config.toml
d_model = 256
d_shared_expert = 0
normalize_top_k = false
init_std_router = 0.00676
norm_place = "pre"
rope_base = 10000.0
qk_norm = false
attn_scale = 0.125
init = "uniform"
warmup_steps = 200
doc_mask = true
train_tokens = 352700000
Below are experts of layer 2 (counted from 0) of a mixture-of-experts language model. Rows are named router (the router's row for the expert), gate (a neuron's input weights, with its number), up (a neuron's input weights, with its number), down (a neuron's output weights, with its number) and show model dimensions 160-191. Each number is 128 + 24 x the weight over its row's rms, rounded and kept within 0 to 255. Numbers have three digits each.
After each expert's rows: a language model's description of what the expert responds to. This comes from a sample of Wikipedia text that the model never trained on.

# expert 7
router:147157158136140137115125146139173138101160143170115130110096130133106153104122170139125155108103
gate0:143096128157115128101101132144102131111132138143110093127127160131135135151131127111141101151118
up0:141125107102152154151134136141141165084136141093109094142106082189080125092118173112104118144106
down0:154121148076134128108112114068141134107119116113149113156087152120091126123150145162164156148132
gate1:154123123166100117114127152136143140111122165127113119118122126078102111124131113102115127078127
up1:166137151148137184156139097127134093099132094139120145096110124127127151103179102151164129179147
down1:123155108168159105093124126101117156130139114129098146105116118092109086185139146130144141101092
gate2:145130155120129144106164103093126135166141100153143149142150148135144143112145156141093169141105
up2:122120103113157128106120127173096131153088128108120064063165116126125117136144161122122138089122
down2:104143142128141120140107149092119084140187095084154144134106124124159107138114162120150142141141
gate3:174141137125177129122111127122150115120159130136084165177106136136144128130120173142129133129133
up3:123103163103087136154066099152095088157123144169176130097197105131123094125120145109131144130168
down3:139099125147138148113083157123106107091148111163092159165133118175119166166141093142128179128119
gate4:114117158093107173132122145154143132120154129159123120115160137133104107120146140128122150152135
up4:118135130104120151157107098139143145104094135179123111117137099150133091126159088113125188127131
down4:137140139149141129094146154108163093139149157168105143116121121123094158134131143126115148092136
gate5:146119133141136105128104173166166145146106126124104183100144135136115090150155135122115140104161
up5:142111091163099103145119131132097133124135110141144157145068128157103141113116108114143095106149
down5:101217111114083155093131085147130124181084132134103097154138147128139153176086125126102129101152
gate6:125168127121107097111126111143117131144120111164120123183113166099152128107121152118140141127070
up6:117106132140117152120102169126146117117130126102124143100144107168138097157138092139165119109149
down6:127132095148111121088124113145156161148153132142167130140120112114175110108147163119157113161075
gate7:117171156165148104137154144124172142121147098126112091164081135109094129109132112175128150139130
up7:123116142136146093110108106165172115149121092114092081114138154117107181120137100182118158132092
down7:130098125148119132139083117167104060178152093117157109129163144128181120129160123139142116105111
gate8:115119089168149132154152142201136110102128157153121129104142118150123100116117155119124118087132
up8:147130074124116118139128114156124116095087166158124106161076122118141118146148124145076128087124
down8:138104116147114127103091106131139102136152127156164162174128127151151102099166123149156129111107
gate9:154116152103115107126094135120120130139149171133128094120122168121140164167109157071146166085131
up9:166142118095100105152080125116158098132149114148141108099152168136108152146134129138082162108118
down9:116137129148147184165110114118168166102092103131135121161160165100137121132108159103152134146111
gate10:111128117122127117101116155158121066090086120163118204107141101130127149166116172139184116133135
up10:110087125138111148130124129143127159141178144102104104130125185133132099102110115127097141104120
down10:125125126124123117119105168145150133136167165072101115146150076163160155161160138168092154111126
gate11:086139142115123142134139127119126146134167136114126146146151119097145135096131099099109109147129
up11:168169149117126122171106110142128148110101151133104150114131119125160082183121114139129118126059
down11:137109113128152141134129153141113144133122124154114090111105079181128105074149144131128140112148
gate12:118116156132142122112102134096114120121136138097156148138144134106125148112104107144105115115119
up12:134089115132123132116163168104108134118156146124132085107145126106101148194139157109146157116158
down12:135164130183133139085164098159132089174111123131127167114137104160109148148128104163108117119141
gate13:095109129131149109144093180130106192122150145131120105120140102119119130100096107079133131131163
up13:173128145123138139127125114136126143148154123129136108176093123135162119121123131077092133105140
down13:101108124141139158137139148162128151131131123092160129162141120143100153136156161121155153168193
gate14:149098160144135114151137123120142134093151118122166141072157148140107123152140113124139119139128
up14:086124150088118123142157128146159097148144091110093076116096098151105100106150139128131080129142
down14:128138123113140102156121130081108114093130123135161107145125083112148135179089112126105125108094
gate15:105117088160126090099194110118109105089122126099122142179087179131114106147146164088154187155126
up15:157171146093120115115118120149121130132131125099129140117145110188102105123155145143140100097165
down15:167138143123089122095131141113122116149121106125119164112126102212102103093116190143129073116095
gate16:087157118161127109154106125147094157140134150131130109111132125141147142142161142114122112135157
up16:119136104157145088160124129139165152127117104119130138146106104122167148152153108121107094122182
down16:141109120145108089101155132143093114134162088107106107175099121116114117109112165124162131079091
gate17:141111124107131147158152142105114134133161131082109121122152113146120122074089092110120147126159
up17:108128132106131144134144146117122130147124120094112119114130104145140123110086110108122117139145
down17:159173114150132116118149164142099112133093118144104088162134113183154104163127148141123115127154
gate18:086127128117130162184156141154149102138148119162179154133102141102145128135168113149125139125130
up18:073137140102114126161160146120147092161143147144166135166122120099150137127133130125163124123118
down18:090123172152121129093064117149120116152147104138143131109131155115150099159145132168138099084137
It responds to: Space-preceded opening parentheses before ages, years or glosses, like Born 1963 (age 62), plus for in rushed for.

# expert 9
router:144191159132127145111168170135167094080164109174172094106101126154108152132132148108160159131108
gate0:092115121120131096137146108105114119130119120110153125094156164127130104109137129097128165134110
up0:099144069118129106152125139108120128155114125132119136117120142124123114117122133077146184142121
down0:106120152132115138128114099098062150146142152108181129134089110116117153118126117164122096148177
gate1:131148093129144147166116122122115111121148111104093100100102139146140126096140170139093118154153
up1:082133087144136149140085081118124079164087137137114123088151098111137169132145145113156087118103
down1:130128179128112115106099103136151147136108094122133120119127099136095127155112149128112110147105
gate2:133109119149103148140097138146131127115107084158115102156117096163139132199076110158110174136094
up2:134120122133161129155041150121132120108114150133160106130099086121157103149122166139153163129128
down2:131168128137151145153144154103150170151112143106184091140130113169146145084125163127135126071134
gate3:188121131136142159127147109162108115159088116168134095179137128135139077124162137095081138151135
up3:179131110128135203146166134157115099176095121165147097141138154148136086114136151104104113188153
down3:120112147095163141115145099080145127152150170128139117113150135129135116110095142162074139111118
gate4:140080139104169136121109116108147106107075151126098132130146132121133091128108154118110128132117
up4:109175112114111125122145112091132126106143131110103147138137151117156139187121137170110109109133
down4:150111110082170161116146105107147132104166129132102171126152109161150142181113185163097083086094
gate5:152113143146122125127131110140137120141105154136102170083100119118143105142141106125134135164155
up5:114120157129150121142121137145126128153104162147148168115146105136100069114160085095130149145187
down5:159146161100147132163153128135099107153146148158186120093127118120113094109111097100160099156100
gate6:128112107152167113107122133124112097122121061108106106129169127207102082163131121118132106141111
up6:106140131144068137112174150141154172139164147142149138096112107073146152114111182142142158078144
down6:160097103176108103130112122124151116079119123095111108110084140131131130127123137123120131129139
gate7:143128133091178152157147111134108103092097128127130160117091147164132140146136127139144061121138
up7:089124135163104115102112130130136132149165151113128116131162117104122109115139145115125175148122
down7:154146121148105161125194142144156144098157114126117099112132124122148129060140126159096089136090
gate8:125159155131092108082124133139149088094136076120185121149173137159153108164137142148108124145126
up8:114140111157156130146138116095108150164134187118105156088094129136103119110118112104145113099121
down8:119144132095106133106117102153190110142171173149169135083102121125141131115102129093154115151172
gate9:163111148089173143149126079129130156122107116134149115117166144115122103119098115096116112179184
up9:153134131165110104133120136171141134144165130124117123120102136164101149101127171131166107098090
down9:136114124150100146152148099123124136120101173136186189138160126110142123151136125111142096123122
gate10:110128141131104083100082129179098109101119097122150128100141086107117111182097128143117177135117
up10:169137106133150160158182148086151156166150158119117146156114147108138133086143131104160084148121
down10:139128126150109084133102130142159127137128127111167134113083065140073111087135128125134145084122
gate11:128166151143088156102151129108147086084099140147148172157163146159104117117127123150122138145124
up11:142099166109147138117111101153118141093137153115069132136141106148113137147132079148161146126089
down11:137122135103139174141108117137142136126139119099121152137160105153137092117099100126179128138109
gate12:141165101109128110159080105143118070099089129124113176130182115152131156100103124136103164132115
up12:135101146170117123114156143114130177150145133149134127103089171132121070176154128127124107114107
down12:139109146115148096135119149106105106143139109115116132134171133115137126123093168139101128143117
gate13:126147127130060134136108133128142130099109094155172122119121120170122147144137127133093113127107
up13:124174148103115162115105135122162110107112099115145130144109149173114144111152139111084081141131
down13:120104148099142126104129096116110079141125133150115094100145135130173107112137144102104185126215
gate14:142147127156133163125089113079148094121144115140128135185108083117114148081148109162095125126107
up14:125128141114123108137158137133126136123120140139098101088100136129160094162077122118201142167146
down14:085135132141098118121102120088177155142115126127159154168083092160147152086148118111106120103147
gate15:142136127150143151128101120144182156134133108148130116115143077141165099120139133110130158114132
up15:125101121139103100105109140128127126142134178138143150121153122162137137133162133194154085164135
down15:084103139125132142111118089123151098076159096075126138139077129131113127127121132105128151120132
gate16:149151089164097096100121101105140124117088139120123128178130133152118130106080116140088144121143
up16:133087166119131119136130102143089108161130127135143137104137115091137115131101110123139138130135
down16:101130126144168150069129105144085068135118107128159108132134123097102124091117176095116125121147
gate17:157145105176195126141133109134154141086103104173124120125115158141118125117148178153122128157145
up17:134111107122120082135159175129120112141111146100161179168138150114098130120154111128134153105105
down17:144141143125128133147066126123129150136136159158115106163149147144128141135116113118111150131139
gate18:141100144124092116172123124164180105137129132106148130158167082136128125145122134134135133116163
up18:133129112127174148104126147088069151120149138142082117104098157126139133120155153130139130147068
down18:188142181118112118151137146158153128096159113150170110144143105110149143125107130167113148140129
It responds to: Past participles and verbs after was/were/been, such as released, produced, held, sold, cleared, intrigued, often followed by in or by.

# expert 6
router:137150172158135138121115161161169141099161132160117123123118142140103132110127174148160192111120
gate0:117140110128156157154093132167145100110135114161190173116115095124142132153141146119141153139188
up0:087126128119100085126115157131157132139123095118108154134140125145124122093162109145139169115071
down0:134117081150138141106122140142133112143114157129152129106141121135151143133116130152145112098153
gate1:104124169145137134090106116105144145110148134095129142120157125088154116109108112134129117136119
up1:130124169163104100131129075076133123109143122147093113111142130114129117153049106155127125136110
down1:116106158101125069140148109099159138104092133100148133112145156124142145135148082204123118097141
gate2:090114131112098116123085098137139156123145136145110102146116110139087155136061121137109155136126
up2:112163121166104146109123171123116135098152155154104110130117130114151102174106126107163127138127
down2:158123131107125115128090087087189134089123147148112092144110146134137155169079114118115125101121
gate3:175108081143129121114121119088126130108117118133158138156127116159141119128099171131109127131117
up3:160140149111099164096152104133142152081080125092115106091127108126123160143193122136115137106135
down3:128143155110105119110168156127123093114165169148174174095088146122149095122130139140124083161106
gate4:131148128140126166077133141114142094120168106123124142165102135190119144107149125162133130114173
up4:123164125144141124106135134098145099126158125092088136146086117184173152115119118136139135116175
down4:133136107112136113093146108130117139104089122153102151145183125110121126167130160132139132130153
gate5:138099114110174078127147122113120168111120122129145127135080148100098109101124117149072165145097
up5:136154139102124166111146129133144131191143130139116138170191148152164140100114171129149091148144
down5:122102132092141113139105110145087121110134117158143147124092142142138158150123098163145123125127
gate6:079165102093165121113157118114109125162127142125116102175150144100111111142149137126143131125112
up6:159141085083134120126117144145147122153137112134088139161156155141107115128114143114153121104108
down6:151107144132084144113085128142124129141101094164118105130134148151136142171135134107156063143160
gate7:135139116159092084156089176123121106116123174162109109119140113144147138103128125095089171103159
up7:127107130104149149120150091142128127151116092101144150155124139117099110155125138162178080153125
down7:140109189143137125147148127141108136108130107160127125144100150151131089139135133132181108127130
gate8:156122180166137082095127124130144156117128177110139180144105139152140196119120157115168122126115
up8:130124153142132151091117128133139171119155161140100147146118157104130129158116157132153095125083
down8:121139144155112088134111113126094154115153127104143125162097191154135168138169160069119133104133
gate9:161155089143181130129141138123092123130151159129140138131141144109119162135141097087146105158146
up9:094120169124110117127138127137147143133075089130136096143115156110137099099117141142118144130099
down9:081106169116162123132119126165126103113099130154134104112082118150183100131125160115140133091112
gate10:101127146102183138082113127065128112108130133163134143118052110109118158136171148141108106138137
up10:157142144135185125120108151134141086137130141147124105115126116133133118142147138143173128142145
down10:170117115119139111103131092127139132166129117136123105113150132135129130091118133104095153144139
gate11:114164099125175194112141121131137099091129189143121092132112188116145153117130126119126137133101
up11:102121173135163067122139157148153099103073157118139144138151139153158116100138136156134133134134
down11:133136156130123121132132120140127129121120141128109152174159156094109138116142130106128138101147
gate12:108119128101208126129152167113181152136104097120142127174154142126106100117094110121140126132106
up12:110108138122171140139149142126149149138108101143112125181145172120104101147128111130151147141140
down12:138103148164176150176132142097132117148056134103114139132120113108105124123078127135117118180119
gate13:085148113122147122138097134084121114120148141113151178131157110106137112164136137187137133095099
up13:105143123137150084145134135086151122130103109112121111098148075125165138137095158147127154123113
down13:098074125139067164101124180124091144098148160110119133113125147109133114128128144122136089120143
gate14:098169142146134148097141141166147119153131124108151161120124108114126116109118096084149099112109
up14:122106146111142109119105158144111142094104094116143102120147105096133137106113130120151132088148
down14:144104146136139127114170133130133131143136093138132141118123091130139149122106147112118137112094
gate15:156150130159123128142113108119139107088123143132121093070154132176150099145095120148161132109148
up15:137107126138102122127109099130143116096124129117121117100179159157115079145154116127150172115133
down15:081166149164168123147081096109073144102141132107161153083123108140153157148129075135164130139125
gate16:117119106151172150183150133115146132092146143105166160138155132130125093104142114142121140128162
up16:109143150116131096110177117108134135145126127142177186124114119098095084105134108127092144150097
down16:177095128139165099114179161135094093151158131116124116091082141128142151097147099115160120096146
gate17:135134170153131135104152131101140118106135137124103185151144112102093128135113145053135118147154
up17:166136110114138121145125073123171161158134164121144115103146176128101122174123123176133140130077
down17:149124142124117143146127120111153138141159119128143143156097139140132067130123101104125141104156
gate18:182137158141098129116103160119165146085141141134090129100196132120175090070126147134121111089134
up18:120126115114152129134125172138128198149105130138133144126140095125135172152110090137126131149105
down18:083092168147092122153161130123131113055132096134129182102119163160132114123170120148111110101135
It responds to: "the"/"The" and ordinal words First, Second, Last beginning names or infobox fields, such as First issue, First Parish, The Last of Us.

# expert 11
router:152151155163154149103147146135153111095176116176166118102113141128131130137140160109153171099128
gate0:176074119126135123105149141159139113089121107093135155142163159147111109160141129140157165153115
up0:164091146102140116132113140135096123169136112113113144150161154116117104157116118146163138131094
down0:122150139102198107109086084122098142148077151146126128158095145134154100113110112137135107158145
gate1:144147126124137127161131138158094164103096125098110128157111125126169118097136160113189130102079
up1:130097120125159133113112125139127195129106158113165085114136099107161166115116115137159122147128
down1:142109163169104154055109105132132155125138162129134126184185161149136095164142150123089149119158
gate2:126170113166147152102122147169165155136130096113169160092119141128165136124139134147139176113095
up2:135096106158113119146125112100125123120118115124109130159171080161137161135128125135123135096147
down2:135121168141185093151097169135108124176170171125162143127116155124121129126108128121097104086112
gate3:099142111179131097123144151120188115127076171175158104116129119142109116089117149101128149135100
up3:158161106121140133138081135174117139122130158099186123131132146129095139106125163129105137150114
down3:129091092135124107128112153114067100132159109099144064115117190142105158096119124089129129168177
gate4:186106128179108171106116177117147141114128163123132121095168137141178120108117128143148157115166
up4:190086127155118168144114146097132138099103141130126131105177147130134120128119118139155150118143
down4:108154084144125116121100149101109130124127139173146089173098128109084115098113140135114101166142
gate5:142134146140151136157150134113163123160113149133140131123163140116139161119101121114138113142111
up5:162131158153171141159140123154161128159117168106138112099124151108133129127157137101117140149146
down5:095102089114102111119115125117140144137140102133155115121109139125134182116148134153132099144166
gate6:053123115129105113112131138135096101128168165123112103118083112116127102145177117094084099167171
up6:130141148101103106137122142093093126160134089115129114120099144152145174068156189095130183145213
down6:124123111161114111106172120113075125102135121170124137141096181138145147124167129070111148131125
gate7:143081121137184140113148130103167136136151109104108121143077112114130123171152172138167137150133
up7:132151104124140160137080097103151134130130118085161166159099148093193107136151145113129096121124
down7:138155123132092160116104082148157146122170143113159126127090120100100126110151115119162124121105
gate8:149136117113149103141164160139125127128086134153145144167149128140124101143116111135110132097087
up8:164097149130170143196126108129168118089138126095106094119134147129140137109126135120143089174186
down8:119126149160128137103132144114120164171093087073157088163168114113181134111111128165159132101112
gate9:090110142165129098108157135119135089114126117174082134141096123132132142107124128142101117091122
up9:168153142118163136190121154124160168137138130062120126096121112093115143137137104110157132163075
down9:099096116127150157108165083161125133125129125120132156110116152146092143139132136106070121124128
gate10:142156129105081158143078124146090096114151061141149129107165110113165113142159123125126117140099
up10:130105112135159119142171121137163140102106195125111162140117130132081130115127133155135118130133
down10:135162159145134127130156095171073133147123129139104130130142160120145116129121119151148143151125
gate11:154142171127144095115114114110133178136124091116109119114128155118127146149097115140119127123109
up11:100160139138103133141130174194111101101095144111128105147112100120143102099127147109134121173123
down11:130149091133125120111122137125148117122159133154180134137117109073126106153132116105101137114137
gate12:103102145133118128138136139139123135181126145117108104136112119137133103119112126090139086141129
up12:115147138144137129078160102140143105131113126134094146142118101101097125134125125133156122154127
down12:148070106189110128148183122123142110132157135169116077133114140145147105149143159162136090112125
gate13:163135132144100097102149159090137138125128098148136124095116112101167113139157088139137104119132
up13:108166130100146148168064116117136113124157148136133126110131108133085127120114129122144155126106
down13:141112120131144111144096081132128132125162118083100106148123111111102104091105148110152157108084
gate14:166107101118120079104156158110120128135166102137115149123132173168127102099117122110149085123092
up14:127110121119140119103141141106151098137135158131103155104155163110107138122113140089104125131114
down14:095081128171178139072132134138114158157106137128150159147128132132126106138101113146156130127159
gate15:110116110129098127130114140137114084176137113147104162106123134125138107145128114159120139169102
up15:127132151125164095151145178146109126080133133097148111137165132134094156082111107138148130071117
down15:145129126133131136138124138143159135074121153127159071130140156093147123137101110105059152129106
gate16:111156141140138124132119127153167111124127121132107107139086153131143111131100137074115128129135
up16:121136133149110134115145112137146125145128117129115069101116155093128083125119133104136111173108
down16:167168095103133135127089107128153141126114135145134121097178158131100106147162157151163140145135
gate17:087112125122107105150141090113111124165146167161180145177116091084128153163125122098156180126154
up17:148140121129125122115136096105095151087131159078150125162139150136107125096131128102138095130096
down17:120145108081132138108149152155118111139108105136147087163122137146163148135149186162130136131093
gate18:125130143094096131126132139151117117115149087121175112108081109111116137100155091093103115138100
up18:133149124107124149196141150169131151111153196113112152131133128120163143110088112150157101122126
down18:146143140154143138122100120135132115181123135152157129142095102111133130121139100112118158137146
It responds to: Prepositions like to, in, at, into, within, plus mid-word pieces such as asm in cytoplasm and chasm, and capital name starts.

# expert 22
router:143122132166160174207135151131173131156141112129131135098118157153132128115197102116086151099137
gate0:113133142094133139132191151094107167129136118107148127154117122109107115132196143136154140086138
up0:154082155142111131144115097153124089158144125129075159130162115124160097107092137116151127148089
down0:150122158097124117163123127157130155074121181067141144157119103075138120141163112145097106098125
gate1:113121117123132085113107127116130119098106183153127158122124116119116201104134092121151181102170
up1:110096110113102148117111153146121152143128105094133086117122161102121134145109142116116082148103
down1:160119110148112104107100111138084100085118146094163117100084117138143114136159135097126167124124
gate2:113082158126096127129124130100149163166130147130141140142119106134133101092141150126103121153132
up2:080114128128124085124147142112122161164142123123170167147134130132133121140146175124134137132084
down2:106148108122140098092108120108118125097191142097153156142090142100129160129110185117138122144148
gate3:161118115142175117160125117163128131139119192149127116136133117085117112096121143147132149114102
up3:121110112138174120172123118183112103132120132133133124148150133112122069126070117133110121131141
down3:140124138120150140115118088164163110114103149161107158130126130148091117135138117120150162148154
gate4:105110123098117134137112156092116146156155097128095182117122120137114171087152131123112109138152
up4:102093109093126163160113155086095154132157122122081132150134143160117159089158145109147104134156
down4:101116138151123126112110129155121111122103129117178118161119142077144088145152141110153192086132
gate5:134159166133153131121120098165122113113141127168131113102140119155126128184110107104122135130095
up5:126093058159085122090155138159103116155073142133091127109128157100175148092159164128131148134138
down5:112127128073138145138103148149141123150157103144164130145149124162131153130101103111120118107063
gate6:103092107115128129131119082149073160205123142162139120100167139084183135130154130139163125150135
up6:123141124137099123126135189108123106061132091069119124125100107126091096129123115137117123154131
down6:115158122118119141130140151153146125137139102140111159065143141144147146121140165175139123173123
gate7:148102113135140110145138135126175090146095179148103174186161105129102135132122120155104143130138
up7:128117155127121112122099134138084162113162097118153071114129126116151095113094159104151155136097
down7:142127139148139149158157114126163084118103175115160155147110131134121115151117081128110155117154
gate8:115147105116134131147131111129121115094081138100095166155124127099153082138121123133149122149114
up8:108166112102130142127170144121156120106108124130114164115103086128176166122106119120143141117138
down8:122155131092154125101157109118137129098153110132106163118074157140130147108106129124170135109126
gate9:130129088110128134134108147158120139115109156131105112098166114091182142148162082100105112145194
up9:111172141123163147131120076138141155094095129188147115164151125103129095136150077148115132137136
down9:134103142126107143138118165138155074120171082109107125136134132135093135107090114179133097124097
gate10:154127114112102116121137147073119118127199143074118110159111122126105127059204151137135154149076
up10:121112106103110129120124120084112156165162144106088144126116130125110114043170173128144153160091
down10:169133137130132128175133124121118147128100098089121151138119110133148144112106154134136133130140
gate11:128152129128148132190178130141122137143122116113139163135124102144122093123142098091118130092128
up11:137168099113139144126162122185144149159128105157111111148111119138135137136090142070165156142137
down11:134112141122110116119121105136109147155142157111106141142125120131167104076122159113151143132110
gate12:133095142141096165118112128097156118107150143147137163110127119121123092181149167116117095072130
up12:130133120110170078103128129132084089118089134092112129159139109107151144103112123136161146159110
down12:085113145139080118122120108134167127123148107089076159133154107130134094107146153129122152102143
gate13:118120087121116107114146149166101104152103139076102105108112135146111169132121087139148154114104
up13:126151144086122091132141090103136116154111130109048117130170128158149140160132135119157163110107
down13:133128169142123114111124096131156122093086144182157156135146163168143118143115156163083117086196
gate14:112114125156118110147123091138155124132115139093106099126149122163146136158152135100142134145108
up14:154138123100140119091125149105122142112167129083142160087105125088116108133093131159129100082140
down14:099140144120140136087101144110148177105071133140148147123127124089154142117072174128154124114109
gate15:111127105110096161153105144151133175136136127131105124145109107160124145147175084121089083118111
up15:115100096120119182163104139127132158122129109128115117140109106132113148132148103140107091123120
down15:131153158124201115148095133101091144124025108152109133146166145135125128102104142167134147148111
gate16:118131124130124161152116127125150112120165120103126116116117148151120124084189122124126144141113
up16:142129152126144084125145130149109164132120144152126149127156114104141138165086138126113113095120
down16:126137131174162136120105105164148132130174140133135135154144104148122123145115143101106146132130
gate17:130119141102134137118123143122094169130089169100122116113112127109102188160157151130152166118093
up17:148147112160126125146156105140119106114153119149129117136152141119138085087117120102124099097134
down17:159112156136083127120163136136096156180099139104087157104120147116109129158136186123145141158157
gate18:088118109139148168125108117140113088117142151151104069118119109161110153095133115113122096118093
up18:217135120111133088109126171114117178156123120101160135155161095117108079161135170106140157143151
down18:171155102150117139108085133107149127095102116129089078086116137116084187119122106133116146104114
It responds to: Subordinators opening clauses like However, When, because, if, plus verb endings such as -ies, -ing, -ends in narrative prose.

# expert 23
router:134177165136153141151131168121140153082130139105113095128128140137144101121090174107132127130147
gate0:095145123112108113121171138120128099119146138094127129153134095112140124105133132178127142145139
up0:100139097146137125117035105109139145115141090111129134114110158116124125147118107128106108117135
down0:140146107165159163114133128155149131137139134101149144116152129134113188139091123155103111098132
gate1:144089088113093153110119130098062069124123109152118116123125127099141115158093149113139113179129
up1:128123167123158151173135148152158185131167144096144161136118098132131103129160097132096161110114
down1:087102131104140097125130113109089076108097101163119153121150119144129128093101126133126173122124
gate2:106104132118094162135083116091138119133086155137105133105114143112106165102132154126126123132078
up2:131142135153140072114165114167099094136165117106137138147154118130107101147137087088109125093171
down2:140124151161116124149113131144114128161152115101136146142136090139098101165123114120120126122131
gate3:122134179102121089117119108127109143161144119158085085146128149145135138142119131126089128127122
up3:153152086164111139114108130122112098123092130096178132100145126121100127113127128124118112127114
down3:122153121141111175135137111128128152139138061189141123099126128122122122153096097133097144123143
gate4:154143139109125055100088119128101099128176085149157120139114125147131082139128163123126114127050
up4:108109143124148122085125190119167093122107105127145156131147100174107101069122099124105129107092
down4:124111071095132143126114132146123096147140124150160137141154095176159110115133131105101148126076
gate5:134097156137147129148086130103136125098120140148163131111130119132129099133191130102137112141138
up5:137085169103133144143090138108107123078081093171166115128123087112164074118144095100166100150147
down5:139117123116107130126126110096099135092171128119116116085115098131143183119103099140122100108140
gate6:107112106129146099129132111119137082134067139142122148100129131137174124117148057093114115126142
up6:135166138106110127117084125127111188116202111130128119124071105122109134133096177173102146115126
down6:139123133128178153163116135130128133106108139114115174171111169106118126128121105131133103128099
gate7:121127132120193167148153105143113130131180093142132139136117110156098109101149100122147122145114
up7:114129127126095098125117132122166145140091165112146113103148134110154151161113153120101153123138
down7:132097122117135102092163122135115120156175129092085131079085164116138130104155137096118113143086
gate8:085126134095166095133119099164113101121120163092117149139129131100163120106107154167121180105115
up8:174116097160091145088110157120124183163137094145135116087116121141089153150147106148139085140167
down8:135178165161116129098140165128143114088112127090148131120103081118146179113120110157123137123128
gate9:086161108146128138133100157085099143159149132124099133083091129143145148115137135111145121129128
up9:136088132094145131125142094171152090151151141149132123142136112126118106136126152130128134125106
down9:102139095183100101128135107089133114082132128141146090121123103122077144104110100117145119124087
gate10:103146147108105100122073152123131155133120118113143157142155086095089164138137111154123106135098
up10:096137137114138116142140136097131156146118181146119158144140118108094136148088138151135110132104
down10:108151143102135133120147163125098151154100063106162144129132140127129117138145115120139110096121
gate11:139106104145161091087103133118112097153144148150183095165117131133078121154101149113097128115133
up11:128151164093100157139079111090104149107128129116089124110094156121134136101147128152102125163111
down11:098146137115168140141138159123110114116140156152132147135126151108126157104116144131121154156142
gate12:150151116119129177101157107098124134106088116155094107092115117109119157096126091128113081159139
up12:147138138129120174093141097115126149109089117145079102085108106118119139091147081137120092171114
down12:122119135135103131106112116133135115089186134107142145145157113102067141163104129080149145103129
gate13:132116166114128069130094103145118105132147149124144149140168109139159134103166157118095125134101
up13:070145145132105135140113090137125115145150140118144131132159128115164158105146152132109109142145
down13:154095142147151198133138152120104092097070097125108119148081136119132180112105145135150120128141
gate14:106116167113087147146120116110117124109148119140119157130085110101133153135107137100119100152122
up14:133139107120167096116129128177140098172125171129136120120169113172144096109129133158128153127139
down14:127123166118155130138120113145147123123158134164157129123152102131124137122110143138099161123125
gate15:175153120130135151169117140176147131132151087132138127100091129131161151123094083150119129108138
up15:173091120130139180104134113155155126142103116109097146112133116141106137154127134171145118114120
down15:138138153112147133152119144186094106107155139157094131150127208144149104118124150132113135172106
gate16:136115144109158114145173130066093129136115107179122125129119164094119138153181147071142117144138
up16:144140124126110130114121110090085154140116141120151148121128131128138122130152127103128141084126
down16:104184098099149136116101121137112190118107123148105115088123109148117123100116149149100124133165
gate17:134158143082123159192167123105129141124128123108126073148159108165113138123134127095116132159151
up17:139132146103129157189156127106151123126112117113115065149154093179092153125145151105118115155162
down17:119100116114135151154127174111117128131105139156104129136128108136082127146097161186155077119083
gate18:116094079081148149134121120104173150136133136137129130110118131158148158126119126128143117147128
up18:115097084070121139139112129106154158134107148132105126124116133163142153125118134115133112144118
down18:083140117145120143150127153113126164132050135162070152112120102119125150115133109180170137143131
It responds to: Opening quotes and brackets, and first pieces of place names and nouns such as New, United, San, sq mi, Website.